Below are experts of layer 2 (counted from 0) of a mixture-of-experts language model. Rows are named router (the router's row for the expert), gate (a neuron's input weights, with its number), up (a neuron's input weights, with its number) and show model dimensions 0-127. Each number is 500 + 25 x the weight over its row's rms, rounded and kept within 0 to 999. Numbers have three digits each.
Before each expert's rows: "comes after" lists some tokens at least twice as common just before its tokens as in all text; "gets" lists some tokens that make up at least twice as much of what it gets as of all text. This comes from a sample of Wikipedia text that the model never trained on. Tokens count by the router's weight.

# expert 0
comes after: "0", "3", "1", "4", "6", "7"
gets: " | ", " ", ", ", "; ", ": ", ") | "
router:512527508459498531524535565464530494495488468503519483516501464525514498453511439549497502497497470542528497470466531493497462506490489485504498508488507488524465511470464497495487483462487486522502537512511475447454492497518507511459489483466557531503509511504451520502449510495499507504461503490492477509500474534500505454528488486517488535481459529507483477546503521505457505494463
gate3:451509501474465450478516513536537507545503482529511526541473485518521497481488499540500515511497520508500503527482556516509446451498465498482534494472459494492484477471517504482553480514505486492504496523473499490514510536488491503535464486499524492508508528492526542529511513479523500499517527542498495478474492451538527494459498584497515465456509517484462504473509526526527500511509
up3:517479493522494533540502535515455485478532465502497502499478489507504496494512499521446498514498505490499477505512524487473491518478516500547487482529497519558473533528481511494518505445445522555512482543518472512512490503505509490488520471495485518458495519475488463501509508546501483482486534515486521532576486503452477474498497491469504539505531493540514479537503537550523552529486
gate4:476446532488478532542472547487474512495489503524523469521527455516475529490500485503480492504496484546399496473517517480471557486519475476508500492517537511477512461493482487468512495520495443521491517533490504510461490512518457531466494493458517482488491468542526507483507518531521485514521512528470502510495537496492500492464523508510499493479488496503463476459493508522508532523469
up4:534469451491504468476529510488511512495534533506529544522509484501468555554519484554496521484470516533486535517517515490504532488487507534531467514485509476475470512553555517503496531497519498529509483488488469548481491495505478517519506477538546478515519518447531506498515506511493520512544507552484521520501508498481486507487539507475518543471475504504510494494555501509504527480549

# expert 12
comes after: "\n", "6", "1", "3", "8", " on"
gets: "–", "| ", ", ", " in ", "- ", " "
router:478549495514512510475491537475504501514505508491531520499495495479487493525515498506502456515482515530502492491505526510537456525487448491467478506485538471540501490489458511506509524496500518498484541504492468467474503500476492482443507526521533476500531506563495534482463500479509485496468522517558490531567526553502490494531438494534471507493498560481476481539530488528495494498483
gate3:485471477475464482509482467507494476513464526465488473496498502502481557521510489468531498482573469483533575500479496522525476463529473512517516464480489480447487477491473487533544492494496528519514503520478518458499485491505466547539482492476528501485515470547517509516503498516519509505487512494480497498526546485493465517499492496520448489482481483526491483497477490544471480516442
up3:541499505518513514492542506510541512476505472511463507497505514503476467499502509489462497496484536482504495488473493496503497495516524496466475528519509508530522509501505488488502488498487519520528450491533474572528559515513493495490506517482517514522495493440477502450511476448480470488540481543545489491467483511516535435459472524497576478524494494499527497543529523516520526486524
gate4:534514510498531559484494518523446496490531475465482509466526513509504520507512471496501523499509487517480524526519509528508507491495481483467514473521480468491492506516491460463474480479443534417526521472507460516518554481481513486481505541491456511504495492475473488496501493480517501496468488488482451472517517494489461529540456447522469491478505481437488510496513500501490521460491
up4:507475529521533502543509512502507461491494489487454507502524500484486517493507516528489507455531513473506474511518526536546466524499480470497461486507501505534508519525562460533529502504496518466493542500516482502486506491546517492521509487503455491478494529524462499500500455461483491545447441497470465499524534510554506503540479497507544487475484468475504488504510525510490503440467

# expert 43
comes after: "5", "8", "6", "7", "3", "4"
gets: "th", "%", " |", " all", "–", " m"
router:474516473488513495514503510500499503509481478487559470504504473534498501492509493487504465525450469540491480492511509491493506535482450506491478547474524447506461509480483500496511486507496516464494499494509471468451497487479453476484489505455476536499508559502495510494465502485513477490442549555490470523496498504492507492510460492519486496513486570493449465510485453504498495516438
gate3:489533484480496500494476508487515509510482485498549494502535496498502539482530494480462433491504506537487505478504534525480483532564439537519518509482494490475492479515502508511466481512478475525508483503497551478495511464512511473495507479460480530555505541537520506471506522518495494495525496529488472496520515503533514491510497487519477504517463572572496524475500448516546489483476
up3:490507464453508502527506481470480494486472491503512529488549533518499510478524512527509454513509536526453516487492518498505499478566471514515520513496487507446448467496541494507500471491522516523522489519468505505486496465488493520447499533502468533531513500498537525450510517516506561545515563509532516486503525446513516467519538490531523487489486505522508510508484503512501464469479
gate4:512502440494480539504518493543475456546494513495497512506513503552493481474517485475490482522474536497482484530501507482498508509503456514486529481482526524498486533494465531499483439514516469455497482498503521463528446515526519483497557492519486535469503516445548513517480513544547526524470505503444497506496516492481484541489481504505508516505484488516471532519468485487479522552490
up4:455480500525474504482475477526448474468522512472482491473533473529483502453497474493481496510477475539493500516479474532529517480556510526493493514506520526518473484535475523529481517476502514493471509492466561483469479503496515481508512499541515556476544494456521506507538499533501484497446496500472490474484502498537531507474480529507517495542529577497503475511519528539504496505494

# expert 26
comes after: ".", "\n\n", ").", "s.", "\".", "es."
gets: " The", " that", "The", ", the", " In", "In"
router:497537467502550495489476515467523460501483447487508486509503503517494478492494491530479451476419503522513479472502509507508505516492448484476492509444533490521508489488527495455515490517502511464490527479497478501460477525509477526470511487470505503518519537532485535490464522467535488480491534529541488537531499493508520471555499541472484492465467500506447499490493502532473465513522
gate3:483468464523488480468481471499489490515498472528514477483474481468507491485493508496470508535483491513512455522513489483497530495515522473447505490515497436531519497471522548522557516479547519482486521504467507477461443502459520475525501497497521489507457512446567499519498528475470506507533551542526516515505463516514510504517518520486522485484484521533462489524505497521480497485459
up3:475474470493533469521457524525498490554530512511543484507455492506498496480537533511486488447501502485499487496517521485473521502529468493478512530519483508473530515486497479459484485539463482529542485511461474512463549468459531498503495483504515509481515464518512529511509454508519524529501480463527521515495475540496513529504534545517517495512516519444522480467516537463486528524540
gate4:523519479504507514529522517496512469513513521524552482529511512508521474497512505504481488495506515514523529526542500480542488518484499463465480521473483492497529508499513460530481485524499525466468508480550444508541507498496483490457494490469515534516497494517446520458485474471524488499450471473543514512458472507497532525523436514448481530518503466537482482501471519440490514509508
up4:473498506530506472515537524524520490511499476501542446497505550505483496506507490495500566515549514523548543518556532537528474505518467517484461516473475508522520517482503489493469484530491515492472503524522517505531509493521502496466533453424497522479486498492466487499480485436509497490473471510482524492486503495505528498495482497460476548521524520507498455524504503449521484511502

# expert 23
comes after: " | ", "; ", " (", ") | ", "| ", "."
gets: "0", "1", "2", "3", "4", "6"
router:494526492494485527524523543529492496490452468492532485516500487513501505485528474510490499505439490511502463460510537504497483499479510498451479476484493502559505476495462491489517504466516515466490545496486452444482460515490480466441492529477512482494523531489487535463483500492526481488487562499496480494508494551482542478523493491488488487480484530489513441486475456535504456511497
gate3:520501501513505539514484548489493478515499535496513454507467456483488476477514496518480479508515461461484508508502502480485519476520488480525508468449496530520488506520478492517488509484505545460480532524458502482448485529519491492471519498533524470491493507458478483498473463546500509480453534486546462493443480446506510493520490546551493468481485458505533517529478533513493477482520
up3:487526493468516488489501518513530478488520523489544458499523460502503502538570472548470515498507534476510489507514434485468511456510447510511519493492511489532551482506513461481510502511460494485500506485489477473495486475470497495539475492511513482503498508521464490509497516516505520504523539451578478468486491511528502524516543512469472475493525501541477505490484498520469553506533
gate4:526559504490514549495495466513520494483502532469478512516552489483521483492498510476499545528479517483511519486483507483513547459461470467507473481496485514483504483531504519503540513552557511506537521505472490523515497520508522528454512514511496465499480492455474549506510493483539495446495498506501492499504492483462474486521525476475493471518423499487441479506552515501503488517503
up4:498513521532499513487553526453509478484480510516493540471510505488522504489554473528509536499484482474515501463502493455494494489491512499490522456484516527547532517552513512491486478496603508489494540528492486507543512550487503472535479522504490497504470514447497524528497486496501448478525473482460473481502527481461500518544512501521473482477489476501492483511498491507487520471471

# expert 24
comes after: ", ", " in ", " (", " ", "| ", "–"
gets: "1", "2", " film", " album", " song", "um"
router:480526480480503496504514521469545492486488513510506477524534477519504521515528493543483511461472474508466488412503537458518496523482485490475484492495510482529485524527453511474549504514477531516467526553503471493482453486516506515505494490513526493488549520534461539478492529503521465520492516489520488551522512553463534469503463483532466510505472509498485470484516482507500483513476
gate0:506516542502471510561550486509509542465517497485515530482513482487487503503490564539539508498481475522514478456531500461493487529497539495479520475450515544461520491503516514547490486538505520508479555506487488537474516502510506528559501519494516535509506522491517547464497513490472502510448471501505493487535497491540508506528499498503518553486490492472485469525491534514467523501509
up0:525468524509505497501531522492471461502546519477463463548480417486499543503497506480524509510530501496529480466480485509559456513536540518499494534495496501495462519528459479481519492497530504537533489528481490477493517547506507526495496510459493502521480483484480509566508514533528517538502545478530515523524544494463505503495486476486494501500500485509486516469503466538520468515499
gate1:513492531469468486522491479525523524495503486535480530534542536558511535473478514544526504459524495456502481495490493518499505488498559472477506520490490485475510522500464494499498443547511510478447525465519474455465515490507478463489505494538507516525471477539461476472505471498510500533524539526513496530499453458505524542476505538492475535471471510509489515514503501497501512517508
up1:504486483521509517460530467493515488513524449494562493489523515500488535541510491536506545529497506461491495504507508485509493446500534496470518518455484449520525488505483502497543477535459510487503523526498480516501481475494512548523476516528480507560508495503536440505496506517528502522494497493511462515555537515519517482460466501498452507466487490482523519458465503507530497498453

# expert 62
comes after: " ", "–", "-", " | ", ", ", ","
gets: "2", "3", "1", "5", "6", "4"
router:515530457511517487502535560500506508439494475486508538531520484482531502496496484509479522497493477517496457458497504515504489494458492514455485484483525488522487526453486524457509500528497522470480496567499495478464507511487491513473526518469526510528532513520475560488480551507501468497496532475501474483545492567480496509510523498510474518511473518501487496526476451508472450510467
gate0:515531533535502534498517482516479483474506466448453524524483498426489535470496517512502501489522457528513501518467492503534545483499515504523480525477524498445521484501491503479522496518472513531513479536483493478524496468549479494494510461480557507482501521489493512528567496524488530489493511471516489493497496533462478490492556527505476533477505486498474510556477493524487463499530
up0:480486510531531498507527460521471509506513499489479445526492488437502501503443527498490483519466475506517517498486486515542520503522483533514492544465476462522457483497491453504556476539520516477477500495495537528517486518509496504493508505481470482496502509518500499542522509472525528500538507508469484490463503496486521500529503472494482518542505515535451515582501476491460481558483
gate1:506514484502500496552470472496523475480505495546492500484485496462475451485504494504476535525528532526514504473465522487526487510486481496503489509506518505475488504468493491504552510543488519526530511576561518518506527532520511544482501513472489491554495511478477484450516534489493562497495523479490509505491518496458514512500539470554499545499542490457465455480491505478494510498506
up1:500502495564519520519494499477543517499484482494529488482500513489517481465486465465463525477512470521489473496447548498480479527461473539510504505490498491509473511474543507455525516518500491446553496539540482502518508512494503552494497515474477478523499507510469543479473557487504517490473478463509501473478470518484515502514550480509504526504536496461471482498481480547517552491524

# expert 3
comes after: " |", " Mc", ";", ",", ".", "|"
gets: "\n", " –", " -", "US", " | .", "RA"
router:509525495479525518517531520500499459508482462491524508547480515478497482485524489519476485491462505519493475443476494520476513489471487500444465537488502488565473493493473518455543507473526521466505544514480482471491477511466500506464515489492529527462508519491479540474463534502521460502463529511521467511524493539475535513536493517513504521485483525505445469523520454522482472509490
gate0:497516513453495524531501483511504524550490469449505498502499505484523467502478533518484522529495513509496504453497482527478503447466504504505512499484493508518511523463456478520527474500486571452492522454450457480525459506493509502474510527473489507481525487488509538515484470558482547492478456522469467501523487479492515515524500504529531466503490545512479484515465512527507475503542
up0:547507500473496522544511504481535508448503552512468556493521495479525519509498505502515506514496538509496532493519498508446516485467518529497452524497507499519525462504495520540460520474518519498517472452447499521511503463486498507488537542545527532507493516519474518462482437496496450489483503507498479509475466482510481537461524514446520482487470511475510502514515502487518457489512
gate1:509487494484518462481492517524521474498506462469535540463530527489484479504489537486443437483433517501505537508459497531480456476510483511475486511478452504474488514483472510516541501523498461485498500491520489515462499549485531439469505518484507512502494500485511500535464494491519472530474514494512487456479505557507534498522500490504525525505480503504468508464480444489519526488522
up1:475481477477515510492528525470464511476563503500488452544505534491469480500502495528513483499534454492491436553518482472544511496495514476505466476515474508486516517502500522512537498503477542495492511513527490524524461512492482561531472521534491490527497529557467521488534471519510503499520494507501500499481477501482492555464544537500482522521521501487490470475462465519512474468515

# expert 51
comes after: "\n", "-", "\n\n", "- •", "- Pro", "- Occup"
gets: "-", ":", ": ", "\n", "==", "|"
router:496532494471514508498516514485484461537491486465509494499508534508478521517512467561453472489458480560521438481513523471498481518500451524489504499514501440529497482484471511483516466489477535477481527510483487503509456510488482537430499535495497491534487513501497515523482502499513503467494507513488479525516527494451541470538480536525469553494489517496446497498508489495499494539502
gate0:469538508481508468524467467487521479496477464497483543456521546527499546483503506492497506458510495523507449544497510503536479522497513506495536500511471479542493495466498528517500506465495536510466534521526495533547514516505487550484505487469487508534523523515486528520455544493466519512518517494544496469514518483497518474525518547531467499517475484523482455510530466474528501540525
up0:476466483518495477560488500495441491541490512477495499479549470464458519519483519463473503484472497521509461502536494504540496465493534468499517495495492462512510495463547477501543511471548481486465498517496500490562485505525512496527524518451499509505470500570507476538465471500484518502493530489529484489503495538543478494488493495464510499501476480479535494484477468518468517523482
gate1:466558514496549527478550524519501457504549537495517472520481524530475493468555477496509477486520488567505497518517514508507522546496518530504526516550523508522495477493480489501517456535439500463477518511515487543523526496491504532487468508457493453519523520499483508495518489509479490476493507492509493529504520498482478492491476517455474477475458501466482493510484499475525535527531
up1:549478469504486521493436515482544491496451495511495541475530513500554518502493503479497538474475469465522491490505476507507461498494493483492485462509497478478524464478489505507486515442570478544494492503470501489461480490505463477517539481549482510472512498506486485489506473497518502508537487548488513480484495539500459522541508499508528507524518470531471487476493517541466461471471

# expert 61
comes after: ".", " | ", " ", "°", ", ", " ("
gets: "2", "1", "3", "8", "4", "7"
router:513548477472491493510541556463479502507442486487534527534531494531495495496517454526471487499451452494518462478482521507498459528479460535492522515498502473550480534485492515465503503489504537462491498508506456485502492498495516544466509530470512487520495552486491538498475498481515458496490536523502486507503477535481528489537478511520454505454502550486471498507507512509486473511493
gate3:478494494484466521538543518496435508493519460484525523524537539489486522543491508532528465509506487476485463497525491499505523478485464489522510475536494466539476510491531483515477519481507532475481491534502460533547518493434523502482509544490475532560493467510529553466496493491513514528493496516504481523493500484500498497512499471517455574458519505490477518486494505497498500490497
up3:494512513511527488475468486496530483526522484483504519471524483476509462496512495488491534486524512498527513498492504497489489523531476506494509454514539474488527461531496504547513522440504535506479494472501450496459496491543515489495513496468532467436499526483479482437501465526458471524529554510517493510468514485515542490528509508484529498509528532521453473537474553518492508468469
gate4:541490518512501495524507528451524458559498495496482510575534484505490526521511511501485487510549471528494496508494562498502479488470496505535532500488499494534475461516501476462480540493484501435468550504463502489478490506540517531488501473502518506542480498464478481500484541519501477515489504471443488535495457476501548515534473510494516490480514495524493515471511511503479501471525
up4:486532511465511528503527478505476537440520522483502537415480499540490514501490508512514518488484502490498515501489477499472498490508506468486482539492495451457463522495538490528475456510491486510533486501476530512476500538454548486498498526539490534515497513521533504496470501516515462461465464503482507462490470524530482490485481521495485465505498492481546465551473532541491525505509

# expert 57
comes after: "\n", "\n\n", "| ", "|", "- ", "="
gets: "|", "-", "| ", "- M", "|  |", "  -"
router:503531501520534501499486484456497497461505520464504537514513506487499509498515459529479482516433473509501473451467528500500489537489465493483455520500491487532480503506465511496515508504500521498481545520479474465492441506489460456459485507508516506474538534481479509489490517507547481485480537484496475508488505510431516511554503528464502512506474524534490484512522484533487438540505
gate3:493499468508483508452516518527451463531477506483504487478491453508477539515541522477489520509519501484474532516530547452489509474519470510453493480501495478505471496501503479508502500521526490495505557516477525521542540519465502468514510480478478458513493482496465500521542499492543551500489468464505490515485487510455520508517484485500446459485489524458529481493488519488445464508465
up3:489478495473502500484536520484474502505531488473542485519476501495481493494504451474485561509494492543469510518504492510468508456504501502490516502511505528505493504479492507545510544518490512561486575533500487532492528534482492499530502488455484514469520459461465506519512502474527528494481481521501472510542481482507512449520545474513477475532492458523515468442518506497455473522520
gate4:483485481456495506484487490469496474499499514465527511498461524473555485487518462543548480485510504528494482477462490524522515453466487512481481525495460460498523525518492513510541516486512469524525526551481474499491494497478472518525491511526518478541465501460479530515508501506507547531543550514456508503458506436504481480519451490485485560510498499507459486485523500489498496495503
up4:476446569498493476484522548523524472483520478525475483502479500497497502461500516468454489525510492482481542486487523476493518489499519525513497482497499468472509524464512517478499503482473450514539482488500518532552491492499551510514559499483549500471481505474507545476525510496527452530502493481496448499537458511504486473468495506528504467526494491480518526498513487478543502521553

# expert 22
comes after: " T", " t", " B", "T", "t", " | T"
gets: "el", "il", "ul", "al", "re", "ol"
router:514483470483507486516510525482531489506508510459499464552497506499512498500524441513478469504460484504491477491534536523521445503459471493477437516465553503511464531500484501471500472462486505502468523484494468470481470526489503496473459494505481512488513507544489511507487513515516500485465534509514471555536523551495490496523504489489492532515488503492426445496497480490502496492449
gate0:511445514506483512532512490491532500476555493478544522537492508488502520476524512517516483492514491464496533498506532439479474508530498509491473503503509483550468509502519506525534552516505583536500525482523506461496474526526464483486531488543524504511536486481527522529497533501500497511526508514489474494491494550515486491506492509442524489489510481476479512520545480492506578504493
up0:508530483542491545464477528520500469494485475499506499490509486514521481471525504478505563514560505518463490488525500510476552497473505519496515495479503491459494499504460493498503500527537516516491486557508535499508515503487540516491524509463531500477513480558529501486471483450549473495530500498545550530494477441477491509475486547513533512486515490507522506469444501507479491463495
gate1:498490497497502500506498552459518505475472528494476496505473466531509457482434502470513452477539526533513514501521509476492518505426457515489471518466508483462541504458495519490488488516470547521560473509510487504474502488516505507488483544527499467491493473509509502470505475544519457501523510503523458478528488481483479523507476481524474517515456435516478492475501501495490498486476
up1:578501521470496499453498483503453480526505511496515526501535514483507514498550527513529473492464528483495498494488520472530488473513461416521508523510533550533450497477520485502515500537512482506505525520476522507508498480506508491484490487510465527504531505467482482473510517555525495516489509461539476516524569490518501522478509512463482455504489514519494478491499508494523545501470

# expert 40
comes after: ".", "==", " ==", "===", " ===", "\n\n"
gets: "\n\n", "\n", ".", "s.", "M", "B"
router:508532497454513513494491533493498506492491480480500511523496501510527446469507465521493500468468482509510491431511504499513476539505480502464472507486521448520497535469491541458541471530493518530474522503494457503467475507473459550491517511485511493478501525532503507477471513483521473492464512518534442547502491516477507500524490515460482515445473534492473491538507493488478445530513
gate3:504501459551539510488481515503512480473489518473521541540569485508481547489488502510445517496527486484511522514463500529526486508444476441526497549514466496488510502477483473542485499484549504485500521547522534537480495484494439516529510473482502469502527479471498466494534514488468476522502504526499479477492540500506496476503477512487453496485496515480538509489528519490510505495533
up3:484519546482475495497522521498521514542504487506509470468481468522522465514522480515489465496476489466498475511462512503471493459478509514495531496538484478503435478489504452496503465480494489525494494515485444482559487477538471514468489488476494520509493508495541500538445500507503492484461502517516525485445493519527485511553516493520480445531531488500484542446492494466460497494484
gate4:533469463469496523480495501528502492499502491494521495491500482499544484461510495518509518494521489506473449494503517476505477486477454520458507529490496497507514494525488493505514522510532470541459500507522494502469506533546464476512533505530493477486465516460512529522513489535496490457554497473493452529540508503495527542494501551454433502429483486519483481507528467519473482491460
up4:505541514560496499489561499424528470460483481457471499475536510503475495499438492471474527520495534516484511478462524507489513547498466523508491508491484518489495515488538506474492451537490489498476505507489518470504479492461480534489514508474498504526458507529480471501497482448480457478454493472484521526506518492486475520517519480536509464537477484517524513455497511501495504496475

# expert 13
comes after: " |", ")", " |  |", " |  |  |", "% |", ") |"
gets: "\n", " | ", "\n\n", "; ", "| ", "    "
router:505537505493473496487569522470492450469515503526517476487529525493524508449502488506499456512433498543485492465525533505523479513462496514470498492502482471539489491514462546476489507471467518478494501510489504484502430490483455475491502495462508494525507520495473536499488551506509512527442504496529474498506502509495481475510488491498484510486508502468454459559482482503458506527504
gate3:476515488500468521505548521510478493494505522514492503468486512505521484498503519526483461500497507540464527487543528532465479519535456496513455478496485446459496484496505564502491500515488540536479488485519521529511537473504448470476500505478531514531445448500489520511458489511514502494529572489523483497486501476504523491498520457491459516491453544513478472519520497526498482504511
up3:513482484508475503473445520499517470471506502503494508511485532456477471468480452536509498495505470504512497519480470483506462510454530522501528484530502521513465466486505465481506543486499515492504523512482490490454514504520512548503498487501446499469568548504537499475551509478509514513488496456474497441501497511474514505479475568469481538546531478484483527498479486505505478478494
gate4:498566489504499544507545545470497506496552494507509518464564501494469503501530492488453501487512474515448481468521498528483458516517538510496532498457479482468492521487493565492466474514492510480483505478518500488491517513532515515496488504539490524518522528502502518493485461528533506512488477533507453480498481497460470524455529500509471534491544483464487482488503482478494540510461
up4:476515478484502539503493535484482482506529507517520503475537532513480502496538482469491498454511496521475512445497460522530472483505523555506522483469484525456515512501535550502485484508517501478517501487511533477493547504528524506499508501576492518536542499534478465483508475503519556529510482514477500530493465500435446523491535483502493487518530489460534495465494506505488479517484

# expert 19
comes after: "\n\n", " of", " the", " The", " to", "=="
gets: " st", " St", "=", "st", " sc", "St"
router:486535510480493458496501506483489452499478488469508507539493532522510510482505495515485502473481468501462467490480527517486486521491458514485467519491513451513474509478473515444523508515466528493463516502466447491442481506457474474471492471492507526481526542489473561488469524460491484482466512492477483568524513532468492485500478503499466487468452529515506507528525479505501476513482
gate0:558487521469473515483518519485495509517486472514525473477474477464537520471537506508470554490450473518506503500444532490557523471474456491525499522489505508489514527469484501509492513584495524513473509512493479524556505506498502502491513485495505544498508536499485489506507484456508503529461469515513503534490457532535512528515490496487476513537468504471516542526489529494504488513544
up0:437489473494529494513488511517499515487477510450489546478487469464486448503494498487512484503463509505493503551480501478546495490515502497507437471495507475533484490530491476450475524492475464487449527516504497497507526526516463513487446480556507463466484489462487512508500500531526475523504532501476473470518475514500482512510535521463509502525466485482509477478485445468525507477462
gate1:514503517503518457493509492468508496533479526494505505484524452515490512453473475481461494497463472473485470490490506521484513505489456486497486530483540468508483504466492529520452489508507529491499479497507509494469465499453494497524506492526540486453545494538467510493460511484487540494496473445495534534517535494527501512482474489424566520501491502490491497507481481551493524494441
up1:530495490480480453503515476473521470528486539481532467495482487519479501520527518480494476452457475499510485481482506533511497439534486491523487508540493448498516530484486496436535555504461506516476501486523481461509499483453532487501479463486501515474489545483486518535498523542457519480500480476508499491507552464479535495464503511525485515482485529508506514517514492538505459536504

# expert 29
comes after: ".", " =", "A", "R", "P", "I"
gets: "\n\n", "A", "P", "R", "S", "T"
router:510565485449492513496491514516490476506474475513502526529496507500515513489516501504462492504491480506502510463520485503528503467467493508486440507482505483521468517460517538483475480480494509482492538509483475472482502498439509508461516563468491531497502509525504512515479553467502439508448508496506436517484507509447538515528481483489467543504503527514486472523502510561474492511488
gate3:450504533504486495500517494517500463491515499468507488511485472582494520494504517493517414533531455476513486487495529557542491506525515482537504516506539477514502478500492513490468511525470507473473521489491459505478488495482524472462493516518526508468484488523501529499503467503498453512543489509531461538479489503491569458517494494527516496504494471473454483487479501531493481494468
up3:449502499515500488514500502491490510483524495506520513508481480460481512501532502450511476464532526494522506497493505485514496529491482504498503511499549441474490478510487489476516505495466464499493473544527511509529501536501520524527509474438467489531527470536472481450477490507542512531480511481504526478453502548526464506455505449487515521517510538534457505444509511516463488444507
gate4:480501503484482470485514480518534518523516525501491549502529514451521540527466485529495506531492468508488474481485488464532515471523524481527484496457555471538514501564471536485511441496484496499489466527507503497505470525476508527531518514479537500464461454537509505554526515508528487439490478486473500550484498472476515529512468484512481500535525517498499483509499509473502474508494
up4:517503516516460501493451535508488469486515482487521522498499493501488461493502514517481518506482537483558506524501517555490506491490460486476494493556543522467480482477493463523490506502444491521537511478508485533494476498477525483485471512545535511528557525517480485470494521496527555548522482464543472484473514497482456549523511498504490463519504518485473461487487509508521511484454

# expert 30
comes after: "1", "2", "8", "7", "6", "5"
gets: "8", "000", "015", "019", "018", "020"
router:494501442515477518500503501490487473494488488499531480499485491499486506506490464477468483515444516515485458435537473504484501495507441527473476523444509501519460521496498509505506529495443549474492510551450470455489481498466483523470505502518500534537516503523488509527495493495491478505472562518529453528496485514470504497525502476499459536485511525504467494503551485508512505518470
gate0:483507487506489482513499503490433525508490463493520495488515518490501550520451540520519511494484459467453532528484488513479469470475492519524519553508419489490520534481494475467527465511492527507509522523524498536467475479519433491472507490512508515530505505502514513547516493505497514510489512516539492526535492526490511498543448509511437493492483477473477499517500451489507481490512
up0:501508442491526498479505475491470521556490514480441528487528490496456508554445481531509459508491501465497502521467503486507467512482516543472522512550493509486535491541485527463515527475530478516505532531504504536479499498468480509469524483506477459480481521491494429524508497546514500536484479493520509510500468506487472519475470531505480484517488500480460511495464509477525493503464
gate1:516503470495486524483502519467503501529518518496561459533491485516513503509524481466430460508518494552499493459541516536496496476499483526488464531511475547514464474486515498484541511510488512514482478530455520487513495504511491457520533472522482501507515544494471517518495468498522496508473539482493469510484472464508498509437528500483520506494515503530515472461576466516509482521519
up1:511463548513472489509491502533523494500495470538547510482462473499497486488492537461490472496490500517481522506551476509477483563478519485491470526482502508527519460467520502517503503455480545472472511494494477512528527553529436499485494546505467504533521485496526498458532481517503492526461451510479499470438543520466499505469488481497488499502500529482486475519506526480511529515499